{
  "n_layer": 11,
  "d_model": 96,
  "n_experts": 12,
  "experts_per_token": 2,
  "d_expert": 64,
  "d_shared_expert": 128,
  "activation": "gelu",
  "moe_layers": [1, 2, 3, 4, 5, 6, 7, 8, 9, 10],
  "router_score": "softmax",
  "normalize_top_k": true,
  "routed_scale": 1.0,
  "balance_loss": 0.00481,
  "balance_bias": false,
  "router_z_loss": 0.001,
  "router_bias": true,
  "shared_expert_gate": true,
  "init_std_router": 0.0251,
  "lr_router": 0.00195,
  "n_head": 3,
  "n_kv_head": 3,
  "head_dim": 32,
  "vocab_size": 1743,
  "norm": "layernorm",
  "norm_place": "pre",
  "norm_eps": 1e-06,
  "positions": "learned",
  "qk_norm": true,
  "attn_scale": 0.177,
  "tie_embeddings": true,
  "parallel_block": false,
  "init": "normal",
  "init_std_qkv": 0.0519,
  "init_std_o": 0.0111,
  "init_std_up": 0.0519,
  "init_std_down": 0.00553,
  "optimizer": "soap_variant",
  "lr": 0.0145,
  "beta1": 0.95,
  "beta2": 0.95,
  "weight_decay": 0.011,
  "lr_head": 0.0111,
  "grad_clip": 0.5,
  "warmup_steps": 50,
  "schedule": "wsd",
  "decay_fraction": 0.855,
  "decay_shape": "linear",
  "final_lr_fraction": 0.02,
  "batch_tokens": 65536,
  "seq_len": 256,
  "doc_mask": true,
  "train_tokens": 263900000,
  "steps": 4027,
  "dataset": "wikipedia_en"
}
Below are experts of layer 7 (counted from 0) of a mixture-of-experts language model. Rows are named router (the router's row for the expert), up (a neuron's input weights, with its number) and show model dimensions 0-95. Each number is 128 + 32 x the weight over its row's rms, rounded and kept within 0 to 255.
After each expert's rows: a language model's description of what the expert responds to. This comes from a sample of Wikipedia text that the model never trained on.

# expert 4
router [130 176  85  44 170 196 131 108 135 130 132  88 182 189 155 131 124 122 124 145 102  82 140 123 116 136 128 103 148 101 105  92 155 160 122 106 168 102 116 147  91 137 109 124 138  31 149 114  92 122 122 115 141 111 175 139  80 152 150 142 146 107  43 153 131 126 159  90 127 150  77 149 124 104 152 116  74 151 147  49 119 106 151 129 127  87 193 164 134  99  66 125 121 115 114 119]
up5 [122  75 149  98 158 153 127 112 141 112 108  70 239 102 103  91 102 158 158 124 160 110 131 183 109  93 107 129 162 163 116 130 186 172 131 119 150 148  95 182 144 168  82 161 131 113  88 139 106  97 152  64 151 125 126 122 114 152 110 115 152  96 152 204 108  88 117 152 166 154 118 186 163  71 131 119  82 128 134 119 144 130 134 125 148 122 121 146 139 118  37  99 110 134 114  81]
up6 [165 120  86 142 151  97 149 135  79 100 104 116 132 135 119 192 138 192  94 145 152 119 138 125 136 126  92 108 151 138  95  75 214 136  66 142 148 159 151 164 159 163 119  82 140  51 163 133 118  87 139 142  97  86 146 110  82 195 101 194  80 185 125  85 164 110 151 163 117 134 113 129 135 105 119 118 120 138  88 124 155  86  98  89 163 143 118 175 121 111 170 108  95  80 118 124]
What it handles: Capital letters inside acronyms and abbreviations like FIBA, DUP, SALC, plus braces in math and odd byte pieces.

# expert 2
router [140 181  66  48 158 107 123 123  89  80 120 124 127 169 163 103 147 120 146  97  69  99 133 121 145 171 146 106 218  87 113 130 183 141  84 156 149  90 126 128 175 163 179  97  82 134 141  92 123 105 129  71 127 131  83  95 121 133 158 132 150 133 141  91 132 152 153 138 114 129 164 103  71  69 120 183 128 128 127  78 156 143 136 168 137 198 143 152 139 143 130 123 119 106  68 128]
up5 [161 150 154 116  75 130 100 116 124  31  89 120 148  82 199 121 126 135 107 160 136 118 162 173 129 135 139 102 125  75 159 131 122 107  89  53 153 130 173 119 135 102 118 168 112 108 155  94 149 128 156  96 148 140  85 131 118 179 136 105 169 169 193  92 108  87 158 138 141 174 117 149 146 171  63 136 115 123 114 114 105 130 105 154 150 207 130 119 113 154 154 125 162 178  57 122]
up6 [123 177 145 137 174 107 116 152 136 112 148 164 141 143 113  67 102 127 124 102 147 116 187 101 115 189 128 161 142  81 117  92 106 147  34 149 164 109  78  80 111 153  88 179 118 110 121  93 153 164 128 150 160 104 138 110 123 184 140 153 143 112 121  95 171 112 159 146 126 149 117 107 141 134  82 149  97 168 126  95 215  68 101 121 159 138 100 106 125 136 136  82  56  86 179 103]
What it handles: Final word pieces completing common nouns and verbs, such as -ation, -ment, -ance, -ing, plural s, before of or and.

# expert 5
router [126 175  99  96  83 100 119 136  61 131 124  81 137 135 106 150 137 150 123 140 174 137 193 105 174 106 158 176 128 112 152 100 152 123 110 114 155 128 138 183 211 163 129  86 114 142 139 127  92 119 137  84 139  72 137 130 101 155 170 179 130  86  70 137 128 123  72 135 137  56 159 157 113 109 124 120 104 127 174 180 101 148  39 133 153 116 150 135 111  78 120 103  73 169 110 130]
up5 [168 138 188 146  73 149 113 100  96 162 158 139 119  94 127 148  62 143 127 112 124 142 110 107 125  91 109 168 164 125 163 108  89 217 118 137  97  93 170 177 145 115 203 152 172  99 148 124 127  98 115  75 127 150 136 179 127 161  98 135  84  95 166 150  62 172 112 188  67 110 149 137 137 194 125  78 151 113 135 147  89 136  99 175 112 107 146 151 105  98 134 115 113 135 132 146]
up6 [105  84  69 116  91 117 157 153 126 156 161 141 143 185  85 151 133 110 127 153 141  79 132 126 132 150 101 174 122 121 142  52 120 166  75 156 140 167 134 154 183  96 150 124 117 155 151 120  74 158 183 140 157 128 187 163 101 102 139 108 157  90 153 126 140 152  98 132 154 125 146 132 114 107  65  99 126 141 131 129  84 180  76 112 113 117 210 122 184 113 201  75  77 127 112 130]
What it handles: Inner fragments of names and words after a capital letter, such as -ig, -ur, -ind, -w- in Crawford, Lindsey.

# expert 11
router [116 128 117 156 114 152 129 133 135 136 149 108 116 179 189 128 114  88  34 116  94 114 149 116 106 101  58 113 127 132 142  99  50 153 137 124 121  92 116 134 106 136 167  86 156 156 126 164  67 146 119  97 153 124 158 119 152 114 141 176 107 127 136 167 175 156 132 124  64 100  99  99 127 127 155 130  96 140  96 154  87  78 113 141 181 135  95 126 118 226 108  54 154 181 109 158]
up5 [160 159 114 117 119 161 176 170  84 167 137 135 107 164 108 100 107 156  84  97 103 115 219 134  59  89 102  74 116 111 113  94 154 134  83 120 103 129 110 153 120 159 143 155  93 135 116 194 155 163 129 135  89 104 100 167 145 145 144 150 172 121 134 165 127 157  63 144 144 142 115  89 111 151  68  88 136 110 119  97  71 118  62 128 131 139  61 118 139 149 156  90 162 187 116 159]
up6 [118  74  88 109  99 119 120 156  98 167 168  80 109  82 205 170 120 100 128  83 146  93 137 121 165 156 125 178 136  77 157  92  88 108 125 125  84 164 182 151 160 152 116 110 135 109 148 137 151 130  92  49 113 152 128 125 152  90 145 137 193 204 126 139 108 106 155 120 132  88 115  53 178 130  86 147 133 142 108 172 158 119  99 175 155 100 118 102 122 119  69 140 115 148 135  96]
What it handles: Word-start and middle stems of Latin-derived verbs and nouns, such as serv, adv-is, st, qu, before -ed, -ing, -ation.

# expert 0
router [143 158 128 127 151 114 116 166 129 102 132 112 107  94 137 112 108 172 130 115  77 110 132 175 142 159 136  40 116 143 103 107 134 153  88 118 113 171  63 163 175 127 121  57  97 104 131 106 164 147 112 157 168  75 238 132 144 144 135 132 161  96 128 152 141 137 133 146 126 131 145  89 162 170 151 168 103  97 167  99  94  91 125 143 118 195 176 145  94 152  68 104  82  78 118 122]
up5 [158 186  70 171 125 157 122 167 122 178 115  72 129  66 165 157 131 186 133 183  56 105 135 128 167 106 189 100 117 133 128 111 126 170 159  97 124 136 125 113 141  75 130 102  24 130 120 137 133 133 112 148 128  95 125  99 143 106 104 127 173 112 137 178 106 143 143 131 138 118 105 147 103 107  84 192 143 104 169 138 121  59 183 160 124 182 141  98 144 169 146 143 131 128 118 157]
up6 [118 191 103 137 170 163  99 182 150  89 168 151 101 142 151  87 123 165  81 162 135 150 157 183 152  80 120 109 168 107 125  96 124 152  62 115 138 174 115 136 154 120 173 106 186 107 181  62 123 125 195 111 156 101 145 129 109 157 135  94  61 101 146 110 100 141 146 116  96 138 144 106 113 134 155 162 110  87 140 181 111 133 128 167  89 133 158  62 187 127 128 139  79 120  75 126]
What it handles: Word-ending pieces forming adjectives or nouns, like -ian, -ial, -ical, -ism, possessive 's, plus words such as national, American.

# expert 10
router [120 127 165 114 149 169  93 182 124 146  65  90 221 125 132  58 177 114 117 198  68  72 100 161  65 162 114 129 106  89  84 110 157 189 137 147  88 141 131  78 116 142 138 152 110 105 152 135 106 151 117  80  98 125 181 121 137 138 167 148 145 128  75 119 155 158 176 149 113 110 114 136 123 156 124 104 123 104 116  83 118 140 117 138 109 171 139 143 105 101 151 137  96 191 118 170]
up5 [165 134 153  77 114 162 125 136 123 138 120 145 139 149 122 136 112 234 116 163 110 109 135 136 151 124 122 120 154 104 118 109 192 106 129 129 112 111 140 127 129  96 108 106 109  81  63 166 110 189 141 114 123 110 216 117 114 116 212 107 137 112 112 186  98 124 160 190  98  98 118 101 134 125  77  89 144 161  87 139  99 160  98 145 105 186 105  81 140 132 105  67 185 104 150  93]
up6 [113 170 143 156  54 109 105 158 126 111  80 167 111  75  83 123 158 108 108  85 108  75 134  64 120 143  88  78 115 135  73  89 169 173 182 123  83 108 136 114  97 124 131 149 155  91 147 120 198 202 129 135 124 112 171  75 147 115 144 192 128 121 139 132  98 175 129 158 141 146 146 106  90 149 140 168 114 140 118 139 114 127 118 173 151 121 163 121 116 139  26 142 123 116 147 126]
What it handles: Vowel and accented letter pieces inside personal and foreign names, such as e in Keith, é, á, -as in Thomas.

# expert 7
router [133 124 138 149  69 140 247 160 140 111  96 110 156 164 133 136  95 147 139 137  73 140 127 119 136 100 187 171 188  83 108 124  97 191 130 150  67 192 100 107 116 140 208 111  95  93 164 157 100 141 100  91 151 120 117 121  89 134 121 170 166  80 163 131 136 118 159 206 106 129 112 141 117  69 164 130  97 100 135 110  96 104 137 149 141 122 136 104 118 135 115 144 105 125 113 143]
up5 [118 168  74 125 100 145 203 210 131 135 130 158  92 118 107 145 128 165  93 153 163  98  97 172 142 107 124 105 145 118 151  97 151 139 119 113 137 160 115 176 120 126 135 139 197 133 124 108 149 131 124 118 152  75 153  75 110  95 128 130 139 133 136 190 165 132  69 159 145 108 155 158 119 140  74 131 139 130 165 106 133  58 227  98  95 118 114  96 114 118 102 133 111 128  27 118]
up6 [ 75 107 112 107 119 160 154 116 130 166 113  64 107 159  75 139 159 159  98  62 158 121 125 200 109 142 134 167 108 146 155  57 139 177 126 157 164 107 131 114 111 148 103 106 139 200 106 111  86 128 161 131 130  93 135 191 105  82 116 162 192  71 163 122 143 138 157 166 148 141  70 145 138  91 130 168 180 122  83 121  95 191  88  95 119  98 143 150 131 167 138 127 115 103 131 145]
What it handles: Prepositions, conjunctions, auxiliaries and commas linking clauses, such as and, of, to, was, with, plus sentence-initial However.

# expert 6
router [137  87  87 108 125 143 158  46 153 121  85 142 137 135 172 104 118 175 164 181 122 107 130 167 173 182 160 151 126 163  80 108  70 117 122 133 165 146 132 154 165 129  91 133 131 141  90  80  92  63 173  90 120 106 131 112 132  79 154 132  97 138 139 171  92 148 184 175 123 120  97 133 146 141 142 180 138  56 153 110 126  72 115 139 118 104  75  99 121 149 156 154 102 120 126 203]
up5 [ 90  61  71 168 107 126 168 145 120 106  88  67  86 119 120 117 132 142 146  96 145 136 125  97 137 118 137 178 126 135 147  66 101 136 157 138 154 113 141 141 170 196 124 128 119 136 133 153 107 102 163 131  73 117 122  95 113 130 156 139 117 149 144 231 119 122 178 106 104 113 122 174  76 119 146 139 175 115  71  94  97 141 201 167 185  79  73 124 115  86 115 152 115 128  89 156]
up6 [110  92  74 114 129 153 126 179 134 138  88 124 129 147 213 129  99 133  96 112 104 133 112 135 117 141  98 111 124 158 104 134 129 101 172  97  92 117 138 185 188  93  78  85  98 167 159 170 104 132 102  97 184 129 148  98 207 123 138 143  68  69 193 116 123 176 114 149 133 157 115 140 122 140 118 152 130 125 104 120 129  91 131  97 168 143  53  98 112 134 113 207  88 143 102  82]
What it handles: Opening letters of words after a space, dash or parenthesis, especially p, h, D, P, B, as in publishing, History.